Below are experts of layer 11 (counted from 0) of a mixture-of-experts language model. Rows are named router (the router's row for the expert), gate (a neuron's input weights, with its number), up (a neuron's input weights, with its number), down (a neuron's output weights, with its number) and show model dimensions 128-191. Each number is 128 + 24 x the weight over its row's rms, rounded and kept within 0 to 255. Numbers have three digits each.
After each expert's rows: "comes after" lists some tokens at least twice as common just before its tokens as in all text; "gets" lists some tokens that make up at least twice as much of what it gets as of all text. This comes from a sample of Wikipedia text that the model never trained on. Tokens count by the router's weight.

# expert 6
router:126177159125099130155116089155111152126142170135164156127090124167117103110143083155110089130103106095126135110143132162110119117111114111127148134149125107106148126156128105129147153093143148
gate0:166131137146106128181088106093149174147113128139128150092127104163144144090105084181090153144129117100148138113178132111125115119120127118084117099165095129128151114112137117135156105132158117
up0:143157161150108150114140126090133144140173142118149122156129109148094096109111102125114110139112114110139149106168146165112092135109156146119126098123132136108117122110128142143149123115146120
down0:126147113157151159115168093134118133104159114146089157112133139136119139135137160135147117120092143119156161115119087081138122163105124155121102116101159099095121106187165108086115085142123126
comes after: "0", "5", "6", "3", "8", "4"
gets: "0", "3", "%", " a", ")", "5"

# expert 8
router:085163137105107091161116085150115157119167132172162148103098144136114142138155100143157093108094108105099137121131153126111100127107104120102140144195134133113142137128157117162107121126166157
gate0:142141149098073085125139157145153101139118133128137140143109082120149137093136165118156152144167180144139081108129158088119140110155142120110135091182134122054132123141139127144131121110119153
up0:089150132110127121190142168100149145131153184134109154171126115107104129150101166091153168117130153114106106128128141108151148113102111142133110087097159095120133121129085141113137131128168132
down0:093118165143171150095130090126087097200151134147161140141169081159126120137105158122137154085106167151168125114126124121130136116106075105150132086148152133121151185135107151070122110161092140
comes after: "\n", "-", " (", " by", " \"", ":"
gets: "-", " B", " H", " S", " P", " R"

# expert 25
router:126124134120099100150106106138087140086156128119176126104133160133120104103130098141121097108120090112091156092138152150125076107118102120103134149149084139129129176108131127163137148111146115
gate0:151127118123117107137080121087140120109131125136104104126160107142139108125070122196122132135133112097114125103127102179166114164077090093104124130109128138168133121106122177155162104150121142
up0:090136099126137166150147122110115102120115109121110140089100165159137112105120150071075158129162118136132141140107115105104136096143140101149173115106133100085130139165135098110103133099121133
down0:122118137161104117145086095178181147122193140122109122149100140148135113121129146136078093104106119132124124091093153154133086144100123151126131140114086140166106116147100097139130166105144109
comes after: "\n", " of", ")", " —", "%", " at"
gets: " |", " the", "|", ":", " of", "-"

# expert 38
router:112148132092127090132131099165090157101158149139164149112121160151105127107147088147140090135083108093104147100133169120091076113089100139109147160166109128115136138122122104137129155120153152
gate0:170157092121125133087160148104132099091063165178166101139128106140134118192133082106110112126130140110112110088143146121110171149139125128123116152174113177111132175108130166113156126119145107
up0:143117115145132125155163143129108091115157106147153135147123134084168134081115144171103142118118127117102158133139073122133107141135150133110164118105155115119107104160137119141105112124121168
down0:078133083140128133101125131142102135111070107113124127091112122128104144094130164131117148117108115120133162138179138140116117126143082133087145138143132084096098156123108112140127123128112104
comes after: "\n", "0", "1", "5", "7", "2"
gets: " |", ",", "-", "|", ":", " and"

# expert 34
router:119163137098093118146092097159113131089162138141178160118108166118131105095153076154117107136093118119121137104146153155112086128123116120102138133166121124082137160178149130145109135103141171
gate0:093157117120126107119139155108086109165098109154108110088128144166164124121104089169158132084103168117134132141115140068119136119173139146083132162184120180144117149159130113124106115116092158
up0:090116103107171152175198163129125136117195126145155113109135192119169159133085116135152137091166100115144145116126139107113140107135106124191124114116113092135157119123161112158114113103124125
down0:079150137148098132123111126145117121136128112142129127098140122153101141221122114164117112109170096161122132120119124149141165178106135144133095110112128121131085152128104101134132117171158120
comes after: " ", "1", "2", "0", "9", "–"
gets: "1", "0", "2", "9", "3", "4"

# expert 27
router:125119134101087121128097118152111123092142152134162185112122156127132097080148099147115114095105110110138134093131139153108098138095114085121175139175115109095137146151133121164131164096147146
gate0:122107085165160124096140143110087122122176133125113153111081148081151119120139114122098144111093149151124102124154100124135083109174139151112174129184157185134079128157073142104137096085132133
up0:123162114128139127116139123180116144146092197081135135122142142113155119124146134126108157115122157068097113109128108112142122145157147167102102134145150145094140156139106102142111093089147187
down0:117122134141165138139107118119116139177129128147154095125126124175128100116140168138148125122092104161134127159108118096112160157158113135183114160097084103145170094098098115147112122120089152
comes after: " ", " |", "1", "2", "0", "3"
gets: " ", "0", "1", "5", "2", "4"

# expert 31
router:124161127140096117098123121136119166125146149106131194107092136120113086121167091184113090125112110109127167124134156160144129118122109126120141164142099098116137167147136111120108166093136111
gate0:091124132138134129112152102157130123143120137131108132136100117114134135155100139133144205087168119122144175158109124098180125125105083110142146112125121173105135147113112149108126103088114126
up0:171120103095086096146114121152123118123128123123128138149200128128144143134094153139126102102146110128120161125097118123080172155119172133124107146151086077128139111132153170147153123126131160
down0:138116121114123099110199095156143084104117147161146125136166162144129131127095134172146182119122084135140153129142151116118136142124060115110113068164119154137126149189103130110109115124097161
comes after: "0", "5", "3", "4", "6", "8"
gets: ",", "0", " and", "5", ")", ";"

# expert 3
router:124175139135104097139117108129104139108173158162131136121127151136097111124152142163144099140108116148102162111141173126135121133134102111099130128162118113106119186141160107147127155115136133
gate0:172137130119139109114139146105084152137135079099135077119097123134132109106161118157145093122129122146066116127105132148130081119168120133139100097180094118103124158133101109137138114167090110
up0:108104155113167153151120101138175138121108136096126120095082113139148116111193175103131085133087163098178140124105105162109145132164133149138095134102096121139160143100115105164079123157076147
down0:107112129183149128125127133132101126142133119089129109132111099113100123112133189100103118134136093120099153119132143136140106159138128136113112161134124101119124089139129127157128136135108136
comes after: " |", " ", "|", " N", " K", " S"
gets: " ", "2", "0", "3", "4", "5"

# expert 14
router:118122127107094127141097120154111141088176165147156147128129156125106112092138108131128110124079114108103165111156138151118119129129123118110141155151116110115136156146119133117103159102130132
gate0:119114129112131136150101147129139144156135121132132125137090125090086112112113094129101080091160118167128154125170136147109139114118139145134128118115132116115193139147121136139096113124133168
up0:165123110112124136095127151121081127141083146126119126099139148107118156140138144160143141180140141120138116151136117137136094183117139180135095111100109156125109135132105093118121113138138106
down0:087158137115092148155106150131092143089161130120114129127097094111172118114121136148111105136121154105103148123093164116173124149141130121092124182142125119158116135127120137143141105121114121
comes after: ".", "\n", ")", "%", " ==", "=="
gets: ".", ",", " |", "\n", " and", ";"